From a checkpoint of a small mixture-of-experts model trained on Wikipedia.
Size: 12 layers, width 128, vocabulary 1024.
Experts: 160 squared ReLU neurons an expert, a sigmoid router.
Below are experts of layer 9 (counted from 0) of a mixture-of-experts language model. Rows are named up (a neuron's input weights, with its number), down (a neuron's output weights, with its number) and show model dimensions 0-127. Each number is 128 + 32 x the weight over its row's rms, rounded and kept within 0 to 255. Numbers have three digits each.
Before each expert's rows: a language model's description of what the expert responds to. This comes from a sample of Wikipedia text that the model never trained on.

# expert 12
Function words in prose. Prepositions, conjunctions and modals joining running prose clauses, such as to, of, which, would, and the ending of always, then, now.
up0:166058182151045079140099107166113171102097120097120114113097143119118157164096131164126113090135162113092094108174160097157105106124122126112169187163112135163105062101088126066118112089069107183141153095112139127072164148063131117199141110136150146121092126178131139101098195072131112153163073183095101173154083122113125122099159115153149147114120150102104157159148108168160167120134
down0:133163133083115157162119171132138111097137160085119113108152097109126137159127083100069121136160149111164093118092151113167175106092168153164076123133131164166136123108137082052149098124154112193111124113212152141133135115156068123108088202087109128140176094153181035101151139132185090107124107119117105079123158102138099135134094141185124138100131107130128135063074052083146096113120
up1:128152092136114070183131203158137138152146163130118117033129155143144123141097115081188129098130154107131169177155131098132188093109094076139107144068107144112067112066141179102103091147148121145080137166135129138106144078140112139149171082158156150090108126201189152116081098148105125118094134134097166091156149122098164148140121118109146210092188157101107103116119099147179152123157
down1:207143152130150105106110129134175124106126109149095115143106184112158171150090114137099103104083174139128111127148118183128124076110123134148171123120099077149148137095076181161114117125152099134148042092132122098138076121116128147091083103056095134106078173148164115120163114129160183148157107057107081133134116103164184107165082121122205158129117137094204159151100172155142168162081
up2:132233128181126105150077122126125146120126118141141099137129126126142103126136138135139148191067167147208107161168183108153094179073113085128105169099158098107135131098144149067123094124069084123148105089176128153056136142179086115182120151103201092155108144132123136108115099135064191092138119110084136092141130109143146182084157093126163120141177131133127115084138095161132103090103
down2:098120104143138104071084153107124109166134112120107097121133143110145075179077144141117108123169097107074151098157118097154143128140154158124203114103109169116185102186143151131116096163125088154144108060145175170118198178129138127148091148122111129160128135151105097119134077133073164119157105110082221111216083129114091087114137140069150176157071166155095122087129134095164149093115

# expert 14
Slavic letters and sc. Inner word pieces, especially i, byte pieces of accented Slavic letters such as š and č, and sc in Scientific classification.
up0:140154122117149081162070105100087144110147193118171152076109083112107099132082108050131094081123141190128065117139105113174129101137074112107080090086109150130132129176159091118104151139124159109113088137104104147108157146099160172137120140133142139072195186144159139157134108135172123125126061198140095123163119131112083116123115162115199105087097175116167132124126060154158139149064
down0:185166146158155122152116180149103087099136097117161186138149132091152096093129158114136087155101060099183064164131129130170125135188081101107128156080187174172174111126129106119123107195126120126135124130136061143158137167096086098103116106099136127144138143106128112220087119145154192065147152129136185140106111156135077125166160184134154109151093102078121186119121089126135097112160
up1:069106128115162139168112153122125109167133110128178084149126145122088164115131137123162073160085156080132119148084153148128055159082189133151147142147208145118156169102160118166104163162111174110202152162074089170102105091150102158144139118130116130092089111136115186142112200113133139160087143136089075090173135138099151083172121111129138147082058153155087084160132176168124124168108
down1:162087154090128149110127118123138121111144172101127130154100045131099135103134198121210177125123147111162125112170181105112106121056157136186088092139113108131098154126102080124086147116136107104163088131124120108149112182163160111127057148154159100156125121127146138168071164137050128126070139170126102150183100209112116113103081144103149123125119127208103177105135124111126149134057
up2:148120114111156095116068126120063099095109137102099147157177106128148107095139166093180101127129185196145133103174098168079176079153145098142114085107112107139104176166118141119112112158149128158132139091187137139088136165168190124118134111118132068077145210107188145109135117123173136144142159165058096117095176106153108146126090129158092084143120183190124066151143113093108160169105
down2:151130106159126160214173126093166109098123118102101081177109114100115132133111161108124166178066110175101110139134155064068129147121134174134103167091145171136128166115146099132157126154117148098165118136180183092131169126189135110127148107116098092129121130192055154092136097120147166153073143113122128115160141080131087043129150092177093183112082094144176121080148162140089082134102

# expert 13
Prefix-like word starts. Opening pieces of words like re, con, comm, s, often in music and film releases, such as concert, reaching, role.
up0:113139156052128112148100086148087190130128175101101152144079077178108054100127113188154145180164059162164112166118152138146125128046132128115187192147078147157155123135147118123115150189142098161149114140135157110117087094151140137123185100141166117062125128086131106114158133169151123177174117093135098138067080176139096083155116119126131094124135179140154139131148105075148139137099
down0:114140098158143137104095140102132103114160178152134146147042098099106138157143080069155231149165130128066147146129140137130143128105117148133123066090134152125103094133133092133166101116140113167148100167132156093116175143097111163150120092139086128131152091124143188212167071132108065087134104177132084166174113177116052129130134172100113102133138131128069167087134153186089118150150
up1:135103155108089111101146118118106139119069124111147155131127126115126180130087200178114199070107135083137122084151159114095136095099126083136145120126124062100099094097117130077093128074179181112146151103111133119132133063114144122118043065116137073201166106108090167161108078130119133111141122190073114105143187139105134101093084120089147154128095146133065121127119151137165173100082
down1:153141111104139091172157116138078164144148088134094143128148155129155063164182099102102092106089098109147119118207148089108097128115129039146141139108157107150135120120134113127142116062143114100100111153089108154135127100029076117128117115068117177109148097093143095196129113105131163171097097148108132097156142143115162080152107160146118179157189129142140169093111073084145147036129
up2:165128160148115147071117122145103133182164157113118117181092163135142087119111114126146110110109136111103126105219175170108139118175167082161105115071108101106043102123078166128146108113172132127151096128068093099113148119121124074158147127159138128138136141137141113149175081116156038153046115121152153147117122102108102124142167161076053150115120172113120065135107158095108044139139
down2:200122166094122118161060123175113159138125149135101114097101121120180127124107065170103134150102150190137094104176125127095072116119141124139137199084088095102048104128048145124164176056104135131092095113117110090161166126096132132112090117122145122145130127178144102173194214149101143144113148103094181104131075134125152193138134161118075112119153151156151105119129111134123131172143

# expert 4
Dates and numbers. Month names, day and year digits, and periods or commas ending clauses, in birth-death dates and timelines, such as October 28, 1944.
up1:102144169116161110105135066176135166106147145098097079119056117118097137129095167113127112148086107084141095082116154150117140172130146137132156110154114076120151106133187184165130214104141077140139159161076129095100144105145136148108137147132137134112131133092111172154155123141080114144102135085128206121115158122046125112176172195052147185093103101102150110178078142132197107112148
down1:188140136129142157134108236117134153170066136117101169105165110133160097146097142095122170110150086161090148111162072148123131109137133077102114188115167125095141117161186119069191104189108159126088143120147151163168103101086129077099096140132152136103134180125085122097140159149104116185182156109112080129112184117135189101151069093194111146163144114145169082104138131103127114124119
up2:146172053159106146128165107111137169141173105156152078122152147110171129199140091135140126110173124140166142107106115116197149120080173126166181187127109093123133097114147190106170147129193142197095069118144148113165152133116201149120196132179113116093120196070145132115144133103108109144119116171137157176123127133142152125085158147182140131102090098175129104141144053162155136105111
down2:132059100068150157109125121094109072157134134099099104194145111161136107130135144187179160088122125089120156151163098189134050124130168159110078144100149102108110163110098143139155095135131140131109149119149111112086135147120154129137207116123167126081121123182236196152116122095113113088144120085126078075128150119117136167117151092112106109179152119146115214083103169164130117114110
up3:126131082138087163123185070075112098147085109149187120111091174072103126160130124120131174195175127142127106079093124108152126165106152157125133112155134152101142120142148116114121139107135153095076067126151079118060121169097164107144106146160161135155047141167151104123176083103164062126114186096127177105225117165180124091131137172088121077106109105097109130107142117130136151148093
down3:139141100088145119106167182191126095122171156131184169153137132078153141190164131148080126142102102132115172150048109201113110146125117122100092133141103101190169152107111172124138131137123126135131099137117143150104116109139102152122144135116128164095151087187240103127085185138111090120103128139148099154108096182103157148169153113139123077144048170149141154201091069122107121107157

# expert 2
Word-final suffixes. Endings completing common words, especially ordinals and sports prose, such as 90-th, F-irst, illeg-al, Count-ry, government-s.
up1:141142132139141094085107124070118155144070130100098131102113141146084112124141153183178106084127137130143125075097062149121125128164053104136102074130172131114111146095189114124120092124098170067124119151056126116133119163086047179163169103168068118057179138130147148183089096159108146131168123144179147105153115095134141180084169126092112163118112073099090124117115120088122086119155
down1:163117076129107162097148084133114129166104109166115137137145130173112122076141085113119082114123138178153157149097067164065150177147082140123163161162094145112135149148081155092191172137150127056081136119190192051196109149162132171164099158082108130098115122160069109139158136081131092103137101087152123156078140145119136096152067131087133173089132151130106102081139127108080123137116
up2:156144140108110129147195097154138119112100161111151094132109112121172150146078103124140121140174097109075142103158095154115157095093160104098178128122127112153097145090106088170125130138055095133193077179192138127085086144192128082182110074129162149112073134145126132107158114186155068143153046149109128133119096116117163145170162151170113158187115163118149095183137094175094079117092
down2:122051098148159102027127137159109136159138140119177060113144130159141162121106149116099169159155161120122158177144149091068123131103139139115124118132144142109098170051153115113105151109132087189111132117078126138096122086159168133152124125089136116105172125160185107056120176101154111145126135106214111100115095123144180108132149080102106083159123121071171168142099191167108104100076
up3:066137140125138125142173128087151152134071120107112102122154168100156141123110108085134150097118169102120104102117095113090124128138110160122149117141104098105100130177098120143114174108124133073114122111152077066106170139180152106103101116124170151125105158140156118183136140169134159138102180161070116105169132128124183133080136217085053247130197079138109117113172089156134150185100
down3:103075123094167096169211188131142155160131135127101230098076160203152154185151135126085144135156168155133105148123054106138151160143178132118158149163102045147122151115123105132133115101142117074127155150132124090127162107129159132180169160145163130201152064144149094095149149107125144135116141169139104115107127084140102101137113101121116175106168159111153095107133137069116122115064

# expert 11
Word-initial capitals and consonants. Initial letter pieces of names and words after a space, such as W in Wes, B. in R. B., sp in speeches.
up8:162169138097133149174119132119115149127097140138092177130170136127151063127138134156090193157143168089170105129131119153056138147154107129046152207137094087143119182169144083092105082175154184147126123108145093110129119170161155117141169151102077116141092080082107194165111069088156071095132094104130088108126104109089130111113069112154159136097091167151104141172142159099085116143120
down8:121140093159195127163108103115090125151159120106139096087143195122135012150089154123095151059109103126100113077110140134094143118165202173118156131161099128135120106125143161120153090098145159110107101129060127141153123145101110097079107144135137179157118116088075126164133115072145103144148077067093197103152176098150156160083144127161077161124078144091136146111135176117081131120169
up9:114158106118146050118170158098097124114104142179117125129195161134103162091151181122176169129093121112138088128106162169107146181186084126134099106085101154089147127105119102128118124089119136105123102119096161113188099145168138214171096140169128116090061111115150096112056194160113195137111080096118108143042156172092140110100111146129132127096144132151139108156132134102126199158114
down9:082093115099114100109106109105131127144118120078173130148133150111126102117099094067165130206097117156097099110114090120138170113108149155147161143103102126095165148044082103109142107171092156115102078154079161199095134027146138118105177149108089109153120078142072135113026142114182170127151118099121149181098101093144153141131151127137157146145092155094104091151098164126091120107159
up10:175109142150161177124132103111108095169129122145093095114181107152088112152162121145126119120135094123168094147116123091001095118118151170179146190159154134139090088075126053079089097152135169184121165092163155074079159118115165155135147083121120117164098095122160110138165062146085091116080124128123146151060164117151093128152096101101159149117112125089177117108099111141115164131138
down10:106104171161147159100197125150122064162134106122107168131167101068091106116194137123169123122136122172105057146121128055110150069157109087152129129172148081114109095080145076190117063132145179137110188119156126115134073095164175129174116117092107131138120086149174187121144111140120090094159141181074111138119105154178092119114117088118129154190076135109126132106133151120139154149092

# expert 8
Person name starts. Starts and pieces of personal given names in cast lists, rosters and results tables, such as list dashes, John, R-ober-t, Andreas, accented é.
up1:125120073117230146082139055190122166129168127153128143071128152117110131102092158119126148113169167106081161113133085081150122185127120136146131152062098121083123166104120156140058155136125147114082088191092144119141136110104103117107113088168083120149100167162124190120179119097137143119201126155125082132128150182142092134083126130109144065121170109147125141064175136128091096134097
down1:083118078087083153089124154151168178127186089168137105081133135154130100158121142151109127155187107069147097169139158081068149138164143160118084092092179165095125134148136151123121197088194087119105129082109145117147150102149153146174085173100164155149094142146131131120122046126106133096129119189153159143148137138127114124094143172211153111153132163132109117063140123115212110140146
up2:078096094140127113102104132096117127128143114137143094095148090095139134110110112149110124161139174102159130106062132112155106115123111132133155128076161170123130113151149125168086180128112198079140192092122109159135079099108128179141113136122119100149081157159158181093131099080126129154167083027141164192150134140144166065037170161066106114153144107129168156106190099087129075114134
down2:078112130149100166120076095050110160163171110155118077088128152119107122114173105142120158131140115133090120118093086120160148145126089091127125089108131109111136181113164093161103141153116150071110110066068128173145066159054106072135121175166111136182092109101053134150073150145088081149103172080118121129085178126186147081124151123135128142135121108155167074075165141175110124136116
up3:173116114096115165076182102067094082108106111154145128129133116119168077102156122145160137098123072156124121080111135098110110098132127121157145159141161111117091082122143117149151092153105164127149130127097192198097105169127121166164070097116047173114150173175148168057076178113120167099148103111128154106123121118097191102095074113100102063159094094109047147103130092133114125101127
down3:138146131132166085083094154085139112065104128109131092142161191147137116148134135158108094120152094131171152124135171152068144101110094132070116129127128169109153097088134076159053145125085177092090105140156175102133119172114134168065099141136139122176185101179058151138142091146156143099106191096118105125191090062103119130164092104186174161131113146106096145160090096139191140117132

# expert 9
Articles and auxiliaries. Function words starting noun phrases or verb phrases, mainly the, a, its, their, was, has, been.
up7:107089149169094080107121105086130131115112152141115128068138108140141091097100136112177100172126142147091128093137126159098069094122190128087224164190177110095089125153124080112119167186170087202092106110178125112133121163166222082097082138130117153153160163158112112125155112091110131135131150126146114147139122155095165108154144130103133136166095053114114180159109153132188134103151
down7:185127136135139122140106149125135132188120161132102062158115116162164149152114138105092162077151169119072141173140089114126145153158158067141150151119144162141142146103122140100155111113104139075165172135116170166197083192106106147171145074120166096124109082161096128157091126157121122115182101130091028140129165130122144098176162106138145123125077066184114165141115163061067175115102
up8:132141170090111086138177155121121133146183089079080100096092065090138140171147137110124146100138151162115083116139148148092108109110130141132092077157091168178070159065125100095135110132047127127075061170156168111142086065120103151116141134125160187087101119105115097157140113163129128115102163131112127141072147108169144139154157109125145115089219151075086134145148190173130159124171
down8:107140129183119143137185148053089169094138189118176127114128161148078155120099136145130135172086121133088098146093098106122195168097129174141124163143116105158079048171122135118099123139088121156137144109143091111150138102128089200100156138109104106125106094180134190183129133101117135181087157163148124131088086041169142123106150141123114167096153132049132181114143107123156184155148
up9:106103089126118114127244111101102104201097179171117104092121120084100175131138167149123118099098180085136090124112088166169133110153130214142122136120140086144073135130153081091119167090143184121062183124176141138109140163123142142148132112105158113079142140108164105080128165146089092085111087080108143141115143162132149131162097166130143080088159131088161085092157103104156158162151
down9:130146148134123164176062188103163170105148088117192130097101147153183131155113150141122106115152118135174156119124152162053134105146109133092075121132119100152163099129096188114172109160105125153151082096075132126140148112114179069114170215122057116158147115169138161152074148110205119146161143129165087110121135074137121057113114133103124117143122166145128172168152174088112160126078

# expert 15
Initial n and o pieces. Word-start pieces, chiefly n, o, le, ro, ac, such as near, nor, nights, other, non-profit, navigation.
up0:138160123067100116128105118132107122183158125156108173131106175079101149078174192097176117133153153131143152089169202140170144096117071141137115122211126127090169133137087084119143113149068156177168105086180083103129150147179129157167106130200139087104142197070092185122170135122097150132114114179117132146125062146132127102146155134084164129115136127093129142160074128136105151121132
down0:094140097124158190173132101158178096116152118141128160117149114134125155083107078193102162161149120101105090168165132125108126146042146164163119140160141109160089114150171091109181115142087112099132131147147085124175052095068148115184158143112166144145121159146005113164174126088113128166142096074121129099135124140083146110107169096125135172107135155146107079092158101117186121128119
up1:106157081126113102111149147170103119146125198095088204084118141121116173091098115126150157098098120127154093082134155140128144150163112118096135109110114171171151106165090139156164121132102128119141104144165139123108147113084150160096109082059069067136125197156128197101162139019076109090083134125114091130189129172133137149092188171117084115071154126142116124118128162153109127159172
down1:140049121077117113104091073130111157110116128138122141091156144101137147109144201095184147117147117159133123145182133114129143087133163108127088142178122170143135096150116133148119105110088091162153104107132109165145135116144176139167095120238144165145095097127053151073106168076096175113189123124097135132085097115138146139125162178206119116146084177108120182105095168154119121199112
up2:175091141084112139108139138140137124151113164119107107138119123158132171161100134182095143160105129045036104163114125139173132177112099066122163129097165112140152082136152172123143119137137098134127128191093136171146183135057094115177146160146056145102125139114099156069104158147082107196099141183073098136147156059109168108121145083118153115131106163116118152079104125110165142097184
down2:160076106120125207091170188116100120079114148137076118111087120161175091100124149180100146123067127144092122084084160093134138065102084116147089146134048171111141149082063113109152162117136144184137073156183101116133069140203097112127140133165143163150139110103086098096103133128177148181147159192093103174146134129099118122124138146121104165152130169145149146141100130102125104087125

# expert 1
Mid-word consonant pieces. Short word pieces inside a word after its first syllable, such as ff in ineffective, et in determined, ar in married.
up0:080124078097099182164170092152117127108094088077136129055099110163117128089158136134108138081190139178099183153170135162163134108156130120147155049117166093126176102083102193098149043111148087101150160085139094127078136125150127180089125128139133143107151071114107142148114083149133146168109137131133105161131105128150127096147150053142136125134090118117130120170164150154082062069107
down0:168147121100086112157076106122153069133143142071107129085088157129085099170140083074138159168155144145131150099134127133137085122143180147149156103113143144102164130148145125127169082126155106078128149136137130128125107085146130098139125129187091166151141171143072150142129094180113137098140072141075163067180153208125108139087205085114078154126115134143083164156171090060136190072158
up1:157192134115120120066098187079105111170174129165136072169057124118180120097162082139170157093102103077122156126160144116101110105158151121114122079118138134173105136155087111180097163151139139150086100172193118164121115176083145133126154192115141083149107098153140154153162123103103147119096140129108192094134107063146088131111124158135184155123139130107056139174161116151127073188111
down1:129109079111123100120122151092140100151160119165183179143192107136096114211181080091122088176089114166107107105134127079084184099150193096094067117136171117113186087127168053161166135106110110155149087139108135114120109081147112125143145122148124110130107095153130109164149147146106105184150127185148069125149175113128102123091084153187137142108106105170091188159109142107167079125138
up2:115180155144102115173105101094142099081131102176106092082127101074137182117145175100139130132133144103085127120141085062165126180125101108113137101137147128135144154169145128103089074159025165139145104110137119195078138134105095129121130065145140201137164150127170170205165145105160128121113144118089154130132099215103121191076118116136165124169148154113143111161120111089156132181123
down2:178130149089128149132114139164153098104086134143113103179107108157188081070099099170134090121136115073081165128147159088169154157088090111184097135102167091154113108169127136093100091135164199159149158094185136165107149130139085179155156086146099202116118101109161118081181129144115170148168122144122136233133139146097126185131133091099125132126160157164105144159085080133099133119104

# expert 0
East Asian name starts. Capital letters and first syllables opening romanized personal names, mostly Korean, Chinese or Japanese, in sports and film tables, such as Y-oung, Yu-an, Gye-ong.
up8:168138200119138125119131122157156083113133125158125142090109100144130156103084119179089112141142100151148134078144043168091127121121101199099091104074149078103116148150128105190099123138085097174131083104126140155161066143080148127110128203085128149065136117164120088128147173128134107158183152200103093150154163088131151127120085119126137131115156166157179160095180141091052123149107
down8:120105145085099153115095116121042161157134104165107111144126119163131158142149153122144151090138060112156163115162102173107198185190136061135146142179138090140136161134144087133068167099117159143122121098127081145158106149133185161123088100127218134139151146163106087137115135140158098123137131096137138128080122166100073156139119063146098109130159147048140072106096084162168183112099
up9:151151122075144116098115168125124151163141128124161133135064162089139139124099169164092194123170134092096169123134092066149145202167148104112140118137098142165143136153153094198139113195131068097082108084175151166172170127116111091114135111104105150068129114158167123084138109138115160167158212161126201089151209129125123161171114136110151123127115119140058140138079132132130137160158
down9:088131137095124112149162079151185148111087142109131146072147134141140139126146122145120094064157128101115093148154154125172139139156113149083176123172074147106192156124132176144137104172136115105184156141181157193141177191115052162109075098137121102102083143170089090100137119170090199085102120083131112069123108104153146151143149138138122132067166119167141071086088163115173130105165
up10:115142135141080163141135120163158105133108090150089142101144166128098130132143126153119116125071151165115158103096147135197106171091125103172137161105083120146158089130107134087074129121168158122103127126093130084117217084090126123166180068197139126150101109074161149174132130143097187229100080073118085134079151104136123099094106084128091096195163100120174099111122138128173142146113
down10:119125134166126126108177174143130134176089092121067168105125085160114207097114134101139157059120173112189127104149136101125141172144115164162172135106151110111141169157074142119136081121123126143157156105143088084127106190154120148166166158058102167117092130157155122137105040146107177114158131137095080122085123130151127142131065153117130111172135077137107129161226115120096132169186

# expert 7
Noun-ending word pieces. Final pieces of nouns and common noun words, often before plural s, such as ack in attacks, ction, ern in concerns, play.
up0:144098103112092101126094162093109101172157104070105136115081060138087160168091192123183148190128109120159119131112108154107094107079087083112138131164132130164100118117149140143152084111121118115122084134160160123120085145069143120037086125129155158135099042163154115059120132080145088136152131132152163162190161120123137123123084088105140219094132092087114193125136123133121119129152
down0:140099188172136152104137172099121135082113149096134143077130049095109120097090168112153147158180062175143152105126116132109078146168137146162172142117110167093131116128131126159148147140132172128103157101124069158092209128118089183099126156153146171131128135141097147129079078182114139109112140080052145091107084142182147135093196098107108173063169150144137129179140126134140191113132
up1:124136200143129135129153198119121083166137114168068085114113081151121119089126161135183158082078117101173129135120174173102092132159127143114158110079171092100118154133130099158160139168072160148163113091105156129063117101125088118160125105134123111155130165125102146097158140144120112119215114118163159169135079144137080145103132150142159196057153088121122087069114098049089107097166
down1:080122087136080131168119128164146157209222130133102158128193116109126156106163078128151094115128159069213185179103109095159163114177112124143143146110183137157158124075150107090092098148209129137055117127121150148081162097141117092125183112151104121130154136109163155104128159060137136096129118163147127148127089124120130168102153170157127138108116112104126103140138124122046148159128
up2:087112108255113102127105110108171105080134132073170108093123160101080162131104109128151149070163145112083117120167127123108104069087085132054115084128151169131162182149111132142104127166111103181163147102132114077134152130162087161133118117162122077143130074113135094123112081083142118116168109118138169094133087184097115193128145154124102110129144101122073098139106112122123205140099
down2:119142103163106146120130120152077138140114135159116071162181147136117025119108107183156164097141144103095142163055109073116169082099124151117115146144170099128114129162199111145099114177192129187117173125098139186114103173095096110120115107167142141158058109079170176083132151122153094131122084071147110108158119175082117123173099136133178136116061160119139095135123146151132149119165